Experts of a small language model: a shared expert of 256 neurons.
Below are experts of layer 5 (counted from 0) of a mixture-of-experts language model. Rows are named router (the router's row for the expert), up (a neuron's input weights, with its number) and show model dimensions 0-159. Each number is 128 + 32 x the weight over its row's rms, rounded and kept within 0 to 255. Numbers have three digits each.
Before each expert's rows: "gets" lists some tokens that make up at least twice as much of what it gets as of all text. This comes from a sample of Wikipedia text that the model never trained on. Tokens count by the router's weight.

# expert 10
gets: "he ", "He ", "which ", "It ", "who ", "it "
router:168139145144172145123060141120046134094184181128097151197105116154202185082134175147127099101151104123113116146176162122173140134118121151100122098119110116155185144120151123076096143127099112134115160175098143142042090126112146157069121081186162125154122109104159088124175111162105109113138151158119146143164139095152122115120166132098172126076129123094144116111110123161123137151131074166180082108166153070122201105017181105121141145149126066131130116105119083145118157116099107
up5:118093155165070110143105185132119196141142149144130132082150125168158177126152121104158098083137152132152118091131158124160028173105117106099120133163063130051121127173127071088159124110149109143111065176134136092145118151169136159156094085150167100125113101107140115140151100106099104184136105143140157123101198145164096067139099086149176145179143114123121119097087120154191086154157089139123127122139128108143103097180103109165128084080127162177111124211091131130142141073196175
up6:117150104128113173134175151101132086140121164187075180136078151166163167111148179089091165090114118125118151081098173127137033137092104152071091142123164128176123100143096165144162138159120091164099157088121137092108143174142097137180170169077120102179105137139154122113122135133175100102106082180135093156114111121201122122160163126126191109095165159147135145072133066139141123123118166091122128128155160109091198151117092095124125103117162118128095103124154061141121041130084073
up7:147132129137156121149164129182137150149123111090131162121152088144109116135127136073171125153133079169100083113154137177101149121101070138146128122172185105140104153190093070122140120150118131154164135145132069123123161096124104119064126171134121116168116181192157120135187144145107099175111076122129142143133129184146172071124134137087169224138153144111082140078202158151136108133172192124184146158122192119146118127113072088136105098053115117139076139175085136071159153120091079
up8:135127137156124085162113091150146148076185128166127143083118152099124137154121162121094065152112085139188082063142191113138055139117147135091132102170160140139135125083091099070114059143070112144093102127120125101111145133133155194120091135137132136160155064138144081121115092132131084158127135142082124110131127150173095100148123097125174124118124079091100117165048142151150086145151140088131108118159094175112210075177116172092139146111191128101171109129124175203079138142185150
up9:079030149158110094136157165141177174093116133083099147082131104134170124104156130128171148126160113160163128098098102160139135105148137106123112091079133042115170142181109095127092152124142132173173107146197138141208128147119137136107088124176066182168136118137149061111109147119161140102072138097102086099168133156129140108118127163133065155161120161140171146174161119143121090114099093173125184101174127142107129118142093073147162076114148124168063139125098136138080109170196098
up10:112166146097070142105180135102121172115115140122160125135114086091183107045107152179128152138076171183121136137139116151129034167168139140205147152106122116129040156152168114140131124085124127178105076121136110162107142077189127167142099175092102179125107154163074137114150141161144158113109145103133136129143106157093158128137179172152128137125045136132142139130141141125120119133131153127138116105031196121099075142133133188097110171149146136102147111161167101084143166147166072
up11:096092122133113146134060118144140125140160147112131094078187087149108086106182181192107102116114107048089114094114165110137121142121119117148179083154130118090089149114126100191147147115090116100138095139093138107140083124139041110070127103150155149114111073079129102096099100090168135193158069122176084125173153058141142131121168163153146104161083098093101117151139105125146143197118122155147071148140133147151115078122174058183119073115149116146114114164070105087119140135157095
up12:152127074118144128109114140154153180124094090145145169115166148132177116031136161172105159124152146148109045083135177190077080111091138111159157135129104108074107170180159081126078108082130103124136138148145139174092105116171119170083177116114105185168141155175150168114077142124122102098128130152121100088139194118090143096124158154146197095079095128136066096125139106162171111141153111158211097132126130150101094157114186121149134091184107075153130143113118102128165129151135155
up13:148057162102140156128132148114065130131176098189062159143089092175196167063150169132148133121140103139162119119140156153150082196123093176114134098124097104124133131147130122132132172081092065164121144162130141170144143098134196148111106137148103152102163103078153135116152115113116122156143075076101122096116139075133140198084148152101132127064135114077180145145101091122093157114142097100142065129117133095138158158061170172117098159098132091158130095076145043143106158150137085
up14:143104187162147104176151165113171059114115139114104137164206125182196192176089104117095098161069104124171122110120151111114126108125147120112131118091094153182186144200125123115037136107115108128112143110160138124116143166065076121146117110162080139132115138119189141131131178159094124128134150114093120158135113156147116150153083158105111165123184080123109145153101124100126109110147192173102174136144093104121197110127185145080132152158176096131097145079165170146133111115047152
up15:123111132065119098109112158114056148139141184174137100107129158069142114090117164171108194061120127062172088191137115161153102143127132108152141143096141079123134149108140114127049172150152145087123168141135098144154098152099095174111133063133181111115151183089166065095121111122099123103161097114129126114084146079133068114132147168198113124177107141115101117147166146142110147178138073155103085118177187101112130105093142163166120133130143092121138128153133035083118145148172090
up16:193120092115174088173092095140079163098189165164086124165140137104167130191163171128150129135139130080174127172147124127142113101155155106145167116128063082106122161134151130107180172149138103101137112164128164110119099120134160141085116046182100157072111133165163108148196093139134142089194086075137135146093202126100135149126076167163107107112102122108153063195169147132127163081128084149144077091107102125146136086126116129139111152132177164154166110182085128135147150153159100
up17:136140156109166206112099096160141104101133094167137201149066157109137164089118111152130061167131129166075122096125156102166104138162117126137125099215065182162125168201104097102133143108117117125118108092168119122099082089178146135157125189123129152183110122135139189086110130152103088122147146134121138150127131130139128127116130107090094139081096134137140151184072108149182072148158102103152210137123114181153132171115144136123148130167105066073149127060184148142116060148138102
up18:095131123118103117158126134181116108156050142121073095114076147171094124110222078099111127096173088158144139090159127118076141079112168076078122108158097077148189125169085168132100157206191152117122108145170127091173148105108048167152118109078169105160108122148152131142164139126105122138122138080095162143148145160141128160080108158140089099201137130130097170167120131151148105128184093128121143128212120125113109138116153165129104105102131163125102133067139093142145103141084178
up19:189061125108131146122058115098081102120134165120114126096140121160206104145112136164110146168116137090093088106118101110130161172099158112097188083168105130142196102144114138114119132131145115093084155143105165118140123118121139111077108158165172125149121139117123132138180121114110132182221116102157129122110087123178137087104087099171128106066138050058138093183089103122127149095139126131130066102073130134140128091134172132105091130101163131172148134088141195188156176153052173
up20:123058154174090171096166133173144156109177107116191132137131125128094121127113174100139093169051096093112131157099103178180202097091144097159216149104184096104129141083125085164092170150088136114146118139123120144164110113151152206110129108141135201109131078052129137116139106185174111110188116094156132124161146093132148106134191150132150184132070140154159135154101123157138134115093160149132134141110163138126075160081099118137124109141104105201134154140133129061098118139136114
up21:155145129123138131153130144122028103198114187120093066114078098137134115075136142099162093178114042159063117116186108135117166133140115141130130107119078126178170100155096086114135143158170139182125077112173095066100138148120163118177121192119114111143115116186093087088144120113121171126047148084095129152133138169147127118102121188077123164125136113078175171079173157146104149119128146121147127148125118102122185152110102077130129148077137119131105092094125140160094117098065113
up22:153110115172135164185149131114042156154100112069149138104033105099134157073096206181137109137124117084170125130129118165174103078150150119115177120073065108215145122114117095110151171156138134094121140095115124136093125148136144159120153169127077112149117073094159106133123105144120141163101132110105129095123122117061100152119162180074121135138065146120132068088150139161131157172136099079184094124121137110070150182106157126148187138107079104116079160118090105148128149093105102
up23:226057087139096123127127160127126163165107128138082152178109148155147158142131197081137107152111093144074078124112200179158054109121130131113147134139055134078132129112166172123128150141137149116092129145162117150113121137163184183170150118112182067147100157117094098177125158174130131115105132141136138147134143135109162105129136115059114115095154130076113122106145136114131119168149065115154194107081097101136116158108119091124130098061089122157102089182185112183103207118117146
up24:165131120131113139089063127120082137119148147114091089111101096183196129138201163145165137149156078127159139162122145145110173132065185130123148049129181098181106133117091097140192168102152094114103172129161161137153078123113070173187118182059156170122124131108103099108104095123139140103127135120150112139104100151079145201133177190113152135177124121120123095125150084130131123133150123203106114123152140115044115118128177139073091109122101130100108118148142093179192112168121135
up25:094138165144097154181127168190114113128150115112152024103177134184148153090099107131104096147101184176152110129120159138178140104078091109124117099148153120107109157146141121109168113119083136147170057116120126068176096174134067156135156082124173131181122114120113063158131111114187164142069132128151147073086114120156078100160113155156084097092076195173110110109105108164133107147140162136126181141140111176187125074135143055125098091167095139144121093127124110121126143114171134
up26:105141168130140165131142132112112156140088066123103107189113130148150096123148094128114103125150130100155108099169146100096057094084112120125068160180089104163074149168083132178150185130144139164110049096181138108143149102139093146145149123089163134105063187156074095115115120108110157118154109095133120181128171159087070099192119103154091113109148167147158098119152144133141158133112203152192200162097132152124137148107075107186092151158123190141130107159149109084172140098081100
up27:083198139133123112126183132130140080135116069057085128153101072130131085170114048136177101188134165150091146094178141125130106139108104107104102139148159181076092153118133148119153067171141131139172121114102135122118125113147130108135096130108063143124129170111191119158150095108106131131128126072166168079109185091121136084126156112157135131109123188135129134095078115115134140159170130120035087134126101158138101059178067132121026167128150119120135129113131179105084117154168147
up28:118114120037089130139161128132165097131106105107124095071152125131139152102091158125150142186092087114095160148121114129207133122161130124172186152158048085119123083109130133159119121140117094129157142131223118174140112077099160078119129154123079096158128130122174117124102113092149145135164096137148136081176124141178134149155144136114112137079130213132051128184111112152149122118151122076141129144138139134119181127042099144170102097108104112162106151183115166204135132162205120
up29:137185053083070035192127129137115154155195099147116165117078084113149099125167179170157162159131116136134143104076125150114167084189158172096142143168100134175138134086106132128140143124157136071147133099138153165144106133155078182139143112120083111139114146149147113108143148182116109167172138139155152071063160140138184154132150145110143162199124162154158187159117106144116143145078101129170169155171134156097125078158106177159154078104125155152114139148126085190116108104091143
up30:087106102109132144135175173146134092098146179154157119149132158118076115096081125128140134132145140071138183113185109067144162203119168143135107091079109130161178160124079069101047154079107148180091113116103136089111117125103167138176140145154073183094102143073188172114115102146124134133105104131139115140129131088132148140226121098120174155179139137157132211084094089110170129157086167107119104142163125132085158133111138164137132123155144113124124163080163121125118054133118070
up31:169074109152124147195173129107134154056138116123183241102176144118122201137113160101074123146098119115105161078155113163125161113152135151086111121141115157147096161131116179127106143146142169151116131126131139125115145149099146072121163099090117080093131104083190136130117064138108163105080078143137112179116117089131146077147099146120202117096164129192109121086140120125122116173154159090099140151119170091152151084138092156155140122125096143156063146213101120170093116111114061
up32:136207121100129063125123140110111060103122159137075177166128144141143111145156135106127047131136172168096094129110176091144188167116106138117098095115193120125136129114151112115119109183125089140112134114153118091151149127148126136074096075119105200118176128121175101156194092128124082128177154134123122170146141098139138147169128101191101111156191124091111121080074123144149051114132082103061095117168123166149144132120144129129062110079111118140141111138087124166087085163186054

# expert 20
gets: "the ", "South ", "North ", "and ", "a ", "West "
router:125137160130098158165136171123104169120147187130108115135155152153161124115121180099173136191108127094104136154172110131124130108088170147144153076152109134136106115101155122144141140141125092107122091130214071116128089173131174194164122124200134158177077138095129109120128185188129154177155149088162117155181127135083158074204178132098151127174064156079176131096099099154164080153169149183152099139169134112093177136116112080108111155111109096172094147113140090097157126076159083
up2:150144115146120112125126123126124099109108101031137144133181131125157109143082128114175080119186106155085148135216094108149167150142162138116152131135107152155131126082167132163095065149121024121187148094122126167124090122128098099128137110104132206135148168139126210090171132167078142104176182078099130129070142120114152135152158120133100084103108107096095131198097093148166104155137111148071106103126121132100177130130112094143054103139148154144119192110150166154129144153062129
up3:134009158118141188120129135168122107128066129176077134135151187153132129155152156125112114159148095150102143105143155149168094122130180131109106100157159121156095151115153107103071146174184132100106091161095122162079111161094094102161112078108172094141099060123162095083130084116182107145126139166146146096142116087146134048072072166108130137143118130138098076050131110156147082116157141176149117108165127113116156124128090074119080165165089111091110118189123163108102130172103147
up4:081126126120101083100103141155105087126089131148088107087136165105128093078113099127135093140132139140104174156147123123147103135164177153125113127103135117095103065112112082118131101146118122053102101136137179126172076141108119135124088169119107230115088090116118130133147074151135109146097163098195083132159154116068121110174137085115179184182103108112101188165088101137157171166114146123173130109129054152083036104096105161141088148100100134130073099143153095130127174096200103
up5:143091135113082158091135185127091182021077155149088125130163118089170064155122121125082135183160173139117170159160184140110103154163088148102135130129099110170154103135110114137115108169147078164142089093094095081159161187140109170153187111126093123140130102162159060111132119128107162155122102195122147145072145120111171148176139154124125123093089158137128139087141123116085120146156097171179080131147161128112093136083099076134065116118138158105134090142172183097120160092136065
up6:105114140081143188152127100166113085167132104074113121143099182106171153080184173127114108112085081163104121094127142158083096139100090203081135093112071117117121154135133090123105128179134064136102079123105091113132119157144161155120068166102113092180112142149154103117169166125151107133066160119158120091083117129179142068073075156141164109169104126090111134093144149165150113140093177125106182105110123113096087071099132058113103112116105150205088103151147123077123121179100093
up7:173138135092144169110142181098073128141126137148142176124115156133103096154127148157174151155069130094134134099137137115110130129101147092107134041121091152174130118112093131132148151120079067170092149124178086089168121122119170181173119155144118091142126114140114128151106196114084111111197085127091179148151143106136164136105092120178082167114062113058170146161084156124145122145096239184131131118115134108128149091139211148114153146111180185179150154126091097139178119119125094
up8:161029109092096194093126174137145124136160086127084075149166160133109108141161163157050108122121156092134123151193178086173122120130150120116186119168110111160094179188149137133109158140083133136160094149204154147175147211084131145149139143137092089145081133092174161091124132163159115107101085190165202107125097103144142152199100140084122124132170156130098128132114113144110119177105157133117119160158113097116117137121136146125154084201152136160152096120159147088103112150103123
up9:160175140122137165134106122131139105161132121192125139155186163110126138141166157101109104110088166020145103130137192101118102109141174130124077110144093188209152147075109112119169127102062092100142062159189142126124102181104140165142101128175148135158126155114156133160122129144123050164117070114125166132128138106092169155170147155134117123105123167151157147085120189140139089144123182182088187153113090140143099116128131098116094061088148078167149147112173118121084135138184143
up10:151115131184119120142136154117142115144141174082173137142148181083153177127082175163103135155100114147079166179189106122115161068141171116112102116132131096183087104141119082142120141148185102136144130112170080165068083147152087102114174105176097140161138093189100132104178177147098116096151161047183116116078111142100160122173132162125142092123058136091120117107115109151121131133150129152090152090086184124128177170116116089117212103152108073116140160145165086117097077099113093
up11:160127117131147099115089134109119161184044131089131082116152084128153128081080149121149109124154087170140110101160141126170081146174119129117140111110079119169146103130154146108156134105155124145115189188120119160088110152130120193075072161154110189141143148126149112118155101198132116142145140078175094110100163120186126115125122160033117163142155138065076129149161083109196099186147104141149156153123113157119181162118137178107125117103105144124101082088162079143120212120090072
up12:149196125036159115183137107168109137170116164167131165119133148083139138114148096219100128157149110139116066124132153131091184194119134091103151103158117128129145129176127111090124138162101072168166162156146123094120065106125098140117148136100099206165100137176142132127120127128103131118148120138203161169128176095171099073144106118175154121104146129145124133146151138156119146168165166157158131101150184118116089093121167118151111161128207149089201139155092090160207079126122111
up13:124134171077136123117158122133092180148132075190119104108176136062130134176116091130163112123076097112114144117130152189105125126141108151107086101085117098183109099145087080129145110110123085143103144147132116024084150162121136175137133122112105075158189168180123135065155172139128141110072118097114141097095218136138170135143086185100158182116132156052124113135131144136137086127174125132088157150156117141138179097118133152180088108106184160104106123133176141083160198145110115
up14:111102179089158149141142140147137121166123077131047131095127116171134148179119160120171071178093121120102140144133196094155097156118190107131152114134115099132134059178113117141136180174077099090184148113118133108166098176107087168160125096139109141156101167114150126100093113155147088133112152110135120169109116171063153144136089124065121169144139112157109174191089102120161178133164188142156127111151077200104162097137102084123100185112188165099172154134084124190085140134128141
up15:123067194131133218131122158106133114199133194118086118138133117080140157144137148146103126147107118098129161123133104143132155165095151134158141100133169129122142182045134119107097100076089105154128109159145103134152120157144129134095153122208105164119106147138132180118149152197100134167202181106168098110163158070099139107165149128183130156105131173078149096050104103127141072163110156107091153169096079143121138098079147165108083151139102106104097147082142157101075172151073130
up16:148081127120119172088136109134104178130169082105092099173105145145168135135103107142128144133111122138201126202164178126141030128141194101143140127107041123142105091163126090174151138086097120159062065117112097175111129138163154100138064141118147095163079104118176214087136086121167098150148106115139169118107177097126110126129104146089158124125149114109102125162083121132163177117109144115085190171076119105119126124167111102164155099081155136138089147165080108167122126159171102
up17:141126152118118160119102138129083128110147191159100165123165160174136097111092136123158117088122091087167118127179123149107183081125161132170079118173121104093158188120158139154126114120142144124093022144158135157148113174100137128133140108132212079117111140109167027110174117142167156110115177144162136143121140134096170084120171095173184090118138105128084084109117078147136203116124098153106145115126147084108184081125078088131087121151092190167120176143177126122097091130127087
up18:143177132089138112146164177112094137127137165176130116184105075152125073144077088110155078155113118115052066070108109124163173128138178100109181144150121099066136079127136134104111141128098085131143157132134100180032074129143134159121053092147167178120095095083158078127127097094175123178172144159137182119148056090122139090164166093117117152126098135093162165136128114140152117142141124124149134138107154065101110128135107145142092139127155105170149118141146136097153213172142091
up19:130120172156094166113104140148101170043144150170127215138155132144153178136111162123198126130090104102127153125151116136122125140083085057103097119149126183137094142102126142079120093101117135100154123168107158174124080079173137107100131098137128178170140040113158114132121113155089101132201093141158124185114164120102122077156140075123181096144107163069170140120114120159144093196152055151097113155119116161139137081129131160092132129136113097133139190058136083096175116104153137
up20:119129165170132164141157178161123131130169119121131156119077143149166176115153113168136136192114148109101140100153107101102109080144086082137110114147083162148145096085131120154075178170122139092122070062110126083121112178092125166169113155157118089166104141144131109113124212194085117172144133160147150187145063139136102104105185193085133120111114185102117149119169127139137068143151126160124148141141140151146144156111135114092023116070149133121186123113103133200167069131083120
up21:189166179091174144069126139088124149077073133098109153167088132154106183113117156119140136111071135074173139129154152108102061128189202082145083123112108112094139101084148132164124088076110115094137098182134125146105104101163181128095116106130189126129063121107147130143159177136158131101162164125158137106147110071058122164134153147099141129125083165103080139117151067127146121137108138168115159088087127104130143188117108111128079104135138082191131154120106053165114125161199132
up22:101127141157140197138157069163102147123071189088081130193112061070160060122113168109144086120081119165176139156177134102148155131078142152134142127077150130136151121127170130155102118124134091134147146094112167137133150138164156124138170100149160158192080189106139153142153118132154141122162116137068154114118159117078108176091144180121162134086185189186136081111179116153126116114133108120132145188128166147112063150093109113173114085133101156147116186085132180115194098141140100
up23:113157103123121074121127163119082114132114122131115133179097115173124161114111171130234142125146093155140119164148085185164114159131216135077114109147120085118128087094056093077166088099093132095129081148065129135163091115148099096152116090091137129178145169162163102123128145137149114144123133147172180067155139071114094144132130120111136198132154115132177122185099086152160157162136087110075108151069133112097109104110149162135037147160163149140119125095145054135141136105159157
up24:149157114104142087129132140122144114083130132102091111106127124143137168090132116154101119154109104057105053082144118134163174138117171072130177081153191077107066135085144134098149142090106143101196158104162134159092083058193096131106122134079212204100145116095139081110100155125125077091138074143133137189192149078140128196102172138183109159111131109149136115148120129140106148133141124124106098115155147102128126083134130128128121090117148137184137162152133116148179114207149069
up25:127076111173155141133124125119135109130124135120138118138142132114176217147160171096127176101094110101148142170209114136110173109067096094094131101121106154088080140052183098131147105089129138118083138122170074136141140142179130123140138131141122223095072152082114111133145133202105103090139169109136119198196158108134146090150117166143156098154143154078125162143128119144123152104158168184076090118118162127095133128106112123129180119140114035118079127204087118149099130137130086
up26:117125080073133105107121154145088146159097127107113135088104104207186136153151189153181117108186127116100140200105132156122128122108093113142096111168104173125099080153088098096109121107137151057122103111131104081189104120096092206116132082180074158187132144186111108193165093108124154154152184112214144167136126153106121099166138114099158103142165125100136188137182159133115090180140143094146148147153197168121146128084137125139071159135155108119156129139123113132120083094145109
up27:140097157086163120143127143178142135168120055165098182159109147102160107194149102124132135158110127070140123150120152112178087117124131159119146102150092157169054135130118102164145145127130096108053161056129083081193091173130136149204154152128142144097108081124120171092091176171134123154168136114138117141126097151115156150097091162126133187147184088140117151123101093123156118150150178159076173154156063104151134090137138125113144110027120175167124161209117117096119117114138122
up28:140146083164136137112104146161132109114124130183111105090152106105121120102110079189131096136191108115141079076180134097152153064130078107049151063079112092142099136169142162085143110139096092099151136139087139165158098111117161127136089083130109122157096164148145128127123129148140225133169167126126126177109136103143068076138129154141100134108150129094125115153066164155150084092181155156130098174156180157090114095140108126159173103174196180106146145152131076130209167171113148
up29:127104118174092088156129148155101128123146117112137116159155133093134131110094220106102136109092107150119179080187100161175139103123159094132129135092148173160073147088103115151115123092128119127153080062180118126139111157122106172123178133124124135171110166118124155140129157152082150105169180091081137150162137082070123082072141201152106096169107149079105187118087145129165060171089127141065115099115107160137161142094165160136046111188123125116157167149084076169135086095116099

# expert 3
gets: "of ", "The ", "s ", "ation ", "Best ", "y "
router:181134125112127169120115193108109141119149183139059216135093157110194118097109138184138056103052153146101125112154119136182132138155102106140094130197100121149091117123107151067116122104104104077117125140168145127082054130167098162117116122153151148101117061142220173085154110171158091102148123137179134171094135100119098109130088112116155112106102125114091134157111085145174100188173094132089151165079151117113154104097098142127147145146137108160095162128196122142094138100158110
up13:136071095114178085156140128202109065128081152134053142111164117144120113126107137168104048122144143085060070146165119106170139160129121091086141109059112071108126132154120148141146086100087178096186150149131124145131070140104091130147114098168138116119050172085181112165114142175180152205124150146144093142164113140138119135126071150115165100124169124165129161113149128146099065135154109120165126159125108140139110129112129131134111096146149108198051198110119154135149113172112145
up14:151102119098150170110182201147113072183078095179088146164153121127131129119118133186069097160080171104068157161149134148109101115121160120180137112104105144154115128151104128071151118059104156095148105108156177123106120095176143140103138088136134211105149128095149131164117128156186072126105150146198127124101128106119157196139161115073114068126159095167104141170097084113150114125147134142191130143069128162132109210133116094137108109173118084101115154118149120078111113151189162
up15:071170131150159124111061085166132110061173129193097115144156106134168157159160132151130114140154103101187089128123209137133095067089084100149136131119101183023192171181154151102130138144118158204087116121087124126139155137137132130143174110133135148125116134116096166135127159140120076120098072162162124138121185131089106159116171126107148070112150114059147134151127155158144103089171137090129160142099172140080162159119138099137115108176153120154208129105093082107103124140158152
up16:119111144138120092123102146133140091111122190164121147155124120117112113146113141121109104161084118128164114108156140083069185124132133147148133149140068157171140076107152097171074070092133132059116165082182105140138100148142164172191118112165143117123126163160142083078120187100113147110176189141071175184137186079096171153125225114091105152087160110136138198133126130135169101174119120138114135179132108165116197103142139127144118097128159054158090159082149142141075129096155128
up17:131074176127184128131143095105108156132121158103126108065119134083126105082138125112117073146106104086087105073128134176106140117122152130125139115080124167046117139074168110151120160102132159123132221196106115216123115127122202139149162126102092204116126142083212147140098153146158134145107201139146160136124061078093118151118160090096147143153123151107142170160081078143141058178160114073120099131139104130122118120126115151124124123119084081100124172090119113139107153085104126
up18:127162119129132145096076116132087122119123096155065129103135178132159124061104119142153083098111131133074096112135149145148153161156135189113155115141127145113152185148151121114088200152116149138155122191097163141105159144108151113107109152079088155161082144122179134120141069137101156141131139159143087161119169117210124100158110123087224108111114153108119095133052131128133163212140131075143152145158120124187049137126153113154117126151045076135121080057194126113132129150140098
up19:107073144128089128179074130119140178110099141118111124126141109136162074106036151110139187119077112147184119087111152128148082145150138168189108151176073154132116109094149109053094155149163157078131117078142084092077112133176114124078185111091158129138127130118102117104161116154072137107121094182161158125112124049119157183108145147126184083101048162120155138151165054122143151148132095169130129138084109127159153134159101115142104186102131163102152083145120101147125119146180157
up20:134128111131101141137107139138105089151093149137124164150086194142114117121145195112145112110150125156172150142143109039149148154112148064138121135153092155151160113140130110125141151115151107100193206107176067089130080104117116180130076149182131155172106109152171081183118119191187107114137189150220124179147165131089143076158103087050166115165144141162080153082137077132109083161088110112151172154119112161126154129079115115148129115157118106101175157138169106103110161131112124
up21:096110077115129184114189146152106116211084038118116130144096154115135149106181171118102117171102092156120154122144164169125116130173098123112113097153101110192104100151102133107162123078145060133088120069138127037098067134141136176152105113115170068121121118123170100096133135092138117147126139096134148141167070103163094188043114124146117090119135163077071133109174126177093139142138131115153164131157130118152161178141134109127100134091107202150127152153092157154096120181124098
up22:150103143130149072175110128137137164127148113133091141062132138184123132141096147103138079114103157119129167121106093139171115138108187156117153109112140109136157137145139115084160138109131063093134074137205129111109138122143140113177150170140152171128127114117101084110082105187155146189163191162112038109155137151085093020188186112135118161156082103135158175162135077142183098169140134132131142121138099111059104154124126061112075121174098112106132164124173089135102166109134172
up23:167154104159141167089168123134137107147165071112101175124145148079121201137110182174106122175147102153104123145122147136084128139126119096128099048134099142145098083091137096188188096130123109093138136038126158110073130122160115144127154157113048053077112120141089147085072083132118148123201121102156109131147116091135143168179104130106093135134108108115110157143135114159135082148138162128115123154122186157180140158111176097188128109126108125140136135103098139097189057185177083
up24:121135134120119147145080092113113049083079141134140153138103141149163107194199141141116088158111096086151113114073133137153118067140099139101161108187089134111130111127102165133115162159161137173127129091096097095144113153114101126088188129095222164105118167189089129048135064102129069148141168112103119103111133102135136131137097175158116121106126159173144151094141173147115144132150112079043067126090123114102157143111097047151105109123085137147160172182129112140071115157135088
up25:071089118075138135077102126144112120130133178117074076097098157139125125131185137103165107110177091091070123128055158157147114161151159080117148122167040140112104100136129097144098164191162179120137120141145097145174123141106123133119090097174118234094136112111094143102130143161127114089155088118192177138152163150142150119130095126088160162127160120155080154124112137123099142132161151032074095153161157188104103102078145150131139128120064121166155094139169137085132083110132106
up26:131090109146069179201105135159155120091090123174147166170173150107163131199094178098077117141081099146120130179124129138172178144127111121122101098164094114218082169124179169123106103114166099069153115119159078095135083119162148112129142079121110117090061078160129072134118110097189158092151199122107128185097165170098152140132145132136091105134143134105153135141154151130161142182118114128121088110131126116178181167111141071091070138148109158111129166112141148171146098106088116
up27:146195125098127097145092118116112164116093145146084121205130092083133095070127081181118111086107119104113093084132147139130127138176176158141112104167178107108161194113128090087130115072097069182106142102105117137117156113121153167158090133070139130129110105189152170081112074094146090098144166145117096117141086091133126156112107135149162108111152121103134198164173060147155150100126127071166143154108195087104110140111140119171120126135132113122175110040126156069179167142184112
up28:141164164133154115115150144169132068196178143134140143118074160074142138123193114136084154120152127112071141131145140162141114126190110108119135135167104071164102122142133120099181113142128119157148202102118108068115090122115121124123161150128170159125142203167130107102168107142077141101058118127177153136101121152149144165130100118181112137115141199169086137173174213125127136144149142167073071115130092113160131115120112095170114132068135107094095188166158188130048149148089090
up29:092154138156099123132087146183103112084084106084154082160079059097159141104124135140127079110076088111123161155171149087159140105144177191166138102149109164064204107127090094123117121107151115124118178090156136111151144118122195121128163161112127163169054127140170180102125158145080114098168136097077133154107096136157180185139105118120085139130145166047114147118122121142176123093081158164149143138062081161121121181144128119164107129160178162167124135073125128085156110091127092
up30:119096077085116145124041152158108109109086133157093111105093133137169092119115130138090074060132111115147122170080128084198163118136112089136127110132079109117113084151091125094107168157173136093097157117173139111138066132107098122154082113116136136127101079193145130133138128142089112108174140134172109177151082141082102149122137155083167118158187148099146143107082113109161187241164142115124204192143183145063085118104116136131124126143080137172103098084125128111152108157130117
up31:080138169091111120096091115177142102200164110200114137073101122154115158075130138133094116083121126106094119064129165114182144092135100069123123163120089143070166118145105102127083112182122127039183136074139084088136106128144090143110113139106096183117092115135102106126158139203195123110163152152154100176113158112123119175157185130137178162148113104183069172133144174134167111193109150118143125142159108187118073152121109085170136122117095148135142128141160139093094145127101165
up32:129064163143156124136150109118107158109191165106143117174156088119112165123089150102119148149070115094148134134103158057139138186120166106107128140131135194100137120140164183163080131161119110114137116185137147172095134115153188122072157091124149140092131101039137124129149131162116137071077132117153130076115112147159113089067065064148126119119063100056105090131093079138180131177163103101088129156101103098175126072116131125116089098134149133167094141099164076154157186171140141
up33:143116062155193156204117115167138090120152101163103153100165108121151142176135142100159125125046099105148088179119117105111202125174075109106139090145100115202108046113041139107148139122064108148144128125105149118133104157070034121074126129126134166105123155177147166105084126100092136131142116130080119167169147105138124146089092116148111155141166119157110120146134142147156114140127170076093121165193128131130157085134138082147136146128168118086162132137116112163052096176137129
up34:160098161102170173104089092145128123186132076129176172183128106132139146151124170083128122177124102151151107182165142159143076144096083099115133053127054083132069165174139145093162128130104146085140143096190139197140048150109099150083136072115208114090128124121159121179149118109193107143118042153142181135130131119192107131071129127158105092102092142154135116158105157129147135148141133176159174106129149138132175141131143117121164133148118130096119160160083116179104133111109162
up35:137124168069159178062089149084113137121097157168086170096131094166113124118106093113108135094035135152115117098169155167099161142162142071159153166092142175151156152139133119128108131084151113109101083141147168164116107159136117151149080173140099215118089093142120124120118129150083075118165140146127140162134109172088122070160177136128157105099104058105112201123101090117131163155115153149157063167140170111066101175147195109118151111138099123199170153094124147110133137126176096
up36:127101142098043109147136160101116120107103193092097110100128147155118118139118099146239072162180130101098125173115157121104096095132157137151150127126194083147138063117100061108097115154148078146159120200101115098107145149137092192071122155095112155158099100147128161117056138157139118102102116092152166092136112112131149153095083189118099195139179098119105090142139143130137081148200143115154098099163126079097137129115110118165129151124125135083132132095114092054157113115187115
up37:161126133170115127149144148130127144160098133107147134101134152114123119101137113128075177129097090089110135067113133105113156107148168074101170089142143165157086148154200138126150145114151068175160110066139076138111111115136181091150225109058159070150104125144156121101139155156119123128156113124095191118111124054081087102096047104195038129070105133136136148165140177139140128165117123121126136125132061093187158087145158132157087096154127212116115135124125134136141141113152099
up38:088059131138108123084143134153129129146120107108108157193166045122141176113124127190137133088092146120182150189159156153126108089133143163055099094127172111131128104151175123105135139112114029131150114096095102160115153144132170123125102116043122080126113117167150096145166186141148152097117138117181155137077100128162115144151091115093094082131127131092102104149119093163165117178187127186170113123149075138149197156116167120168128132191098134128146146137158083203098151166115151
up39:118164182163190094134187146094082117127232127115132143118136094094124140101122127062153133107114127125154122127113118075141113106116156154105108124113182173149120109152148133103072091157017156157141143148130152119144105145122134096071166117162050118144155125171197143104126152140112172111129109112169113100130147090112137110101147130184103177087137104110127179113109155134104106131136172160176175178070072071152144104115119187121122169108138148119129157130108109163079125066072067
up40:159092165175097086129116172134140116136138176138097096160116115147144192154155134173169141099153137105155124103086141111068092064093120113098157182141052213095183122171145132178131141147153120207114171140102104121121102178126138127084173127148096176133098142125123117159161154138060091112106106085143156147065138151166152141189113143130123151123187145070097077102111103113134089119188126107126094108130100163114155133135165138120153171110132179098131122126102043097189174124120103